Experts of a small language model.
Experts: 32 experts in each of 14 layers, 2 picks a token.
Training: a variant of SOAP for the experts, 549M tokens, 8379 steps.
Below are experts of layer 2 (counted from 0) of a mixture-of-experts language model. Rows are named up (a neuron's input weights, with its number) and show model dimensions 0-255. Each number is 200 + 20 x the weight over its row's rms, rounded and kept within 0 to 999.
Before each expert's rows: a language model's description of what the expert responds to. This comes from a sample of Wikipedia text that the model never trained on.

# expert 24
Digits in tables. Digits in years, statistics and table cells, plus name pieces starting surnames such as Bar-bera, Al-tuzarra, and in in founding dates.
up0,183,202,210,213,214,185,179,221,181,209,209,176,174,215,210,179,211,179,192,179,207,230,225,194,200,160,200,204,159,203,203,206,203,185,211,207,205,193,207,178,223,222,220,190,196,215,186,168,208,199,238,172,226,146,172,210,224,186,202,188,239,198,199,199,241,212,198,216,184,171,219,203,218,197,172,145,206,234,237,194,163,222,199,201,228,193,206,204,178,194,207,237,144,204,184,152,199,186,181,221,194,215,209,181,219,227,201,178,150,210,189,215,186,143,171,212,185,210,183,213,194,202,182,190,198,199,197,225,219,188,204,198,205,214,196,215,193,202,172,202,203,174,196,183,237,182,222,183,192,199,217,180,235,206,200,192,179,218,157,221,168,216,195,206,200,183,195,208,219,226,192,225,210,229,192,200,195,191,205,185,219,206,201,205,214,194,213,224,240,218,144,203,184,207,240,198,211,197,180,210,234,205,196,198,188,225,203,201,218,195,183,192,212,238,216,190,185,190,189,196,224,234,194,173,194,188,187,186,222,235,197,243,223,192,167,207,212,224,187,224,215,196,183,222,190,192,205,219,242,167,225,199,197,235,196,207

# expert 8
Year digits, name pieces. Digits inside years after 20/19, such as 2013 and 1374, plus mid-word pieces of personal and place names like K in Kellogg.
up0,176,198,198,192,206,203,171,204,237,218,170,180,209,237,193,210,202,199,197,185,199,168,208,207,178,203,228,213,214,163,204,251,211,162,229,191,196,168,171,220,200,211,238,193,191,194,210,198,189,175,234,183,207,177,204,208,134,202,200,223,205,193,193,191,249,183,175,205,214,200,224,172,210,136,186,175,198,199,203,193,220,204,160,241,235,171,205,199,184,198,207,190,166,194,189,201,216,164,221,244,233,197,179,207,214,211,219,202,173,208,196,187,193,214,226,180,244,185,192,187,215,178,169,208,224,199,216,200,178,206,210,216,219,203,225,214,176,190,205,217,219,168,190,188,216,242,214,207,199,162,209,213,190,197,202,181,232,196,182,200,161,180,190,204,226,203,201,221,178,228,215,192,180,205,196,171,213,240,218,201,217,242,220,203,189,174,198,180,211,206,240,207,205,213,226,180,206,183,211,213,193,231,209,196,158,189,217,228,186,209,188,180,223,212,231,190,185,188,190,185,195,188,208,177,217,208,182,203,223,212,195,192,215,201,227,207,210,196,208,195,208,200,202,193,205,224,214,178,197,241,214,199,227,231,177,157

# expert 29
Year and number digits. Digits 1, 2 and 0 beginning or inside years and table numbers, such as 2007 and 1918, plus ordinals like second and fourth.
up0,196,201,194,219,212,239,161,215,217,227,231,204,210,206,203,190,208,183,227,194,204,221,215,188,199,203,211,215,201,243,170,225,213,232,198,209,233,205,193,231,210,187,235,184,175,243,222,198,209,187,209,158,183,196,212,229,202,199,229,218,208,195,227,141,178,191,192,200,197,198,197,174,189,194,210,200,169,224,217,201,182,221,184,204,186,205,182,232,201,214,192,192,225,162,202,197,208,188,197,180,183,198,196,174,174,201,184,229,183,209,206,174,175,206,209,206,181,194,192,228,161,229,217,179,197,201,197,199,179,211,189,208,156,195,216,212,245,195,183,195,225,158,160,212,198,207,242,221,187,207,212,205,182,200,154,182,231,172,202,192,204,196,191,164,197,221,221,175,166,207,197,204,206,210,223,232,216,143,190,217,227,195,178,210,219,178,195,231,208,229,180,210,178,180,215,191,212,207,197,230,174,187,201,163,221,200,237,216,187,191,197,188,191,195,188,163,243,203,206,209,196,223,186,204,189,192,224,191,206,174,150,188,226,202,208,186,173,206,215,172,193,192,164,208,202,209,185,214,189,242,200,211,155,203,204,213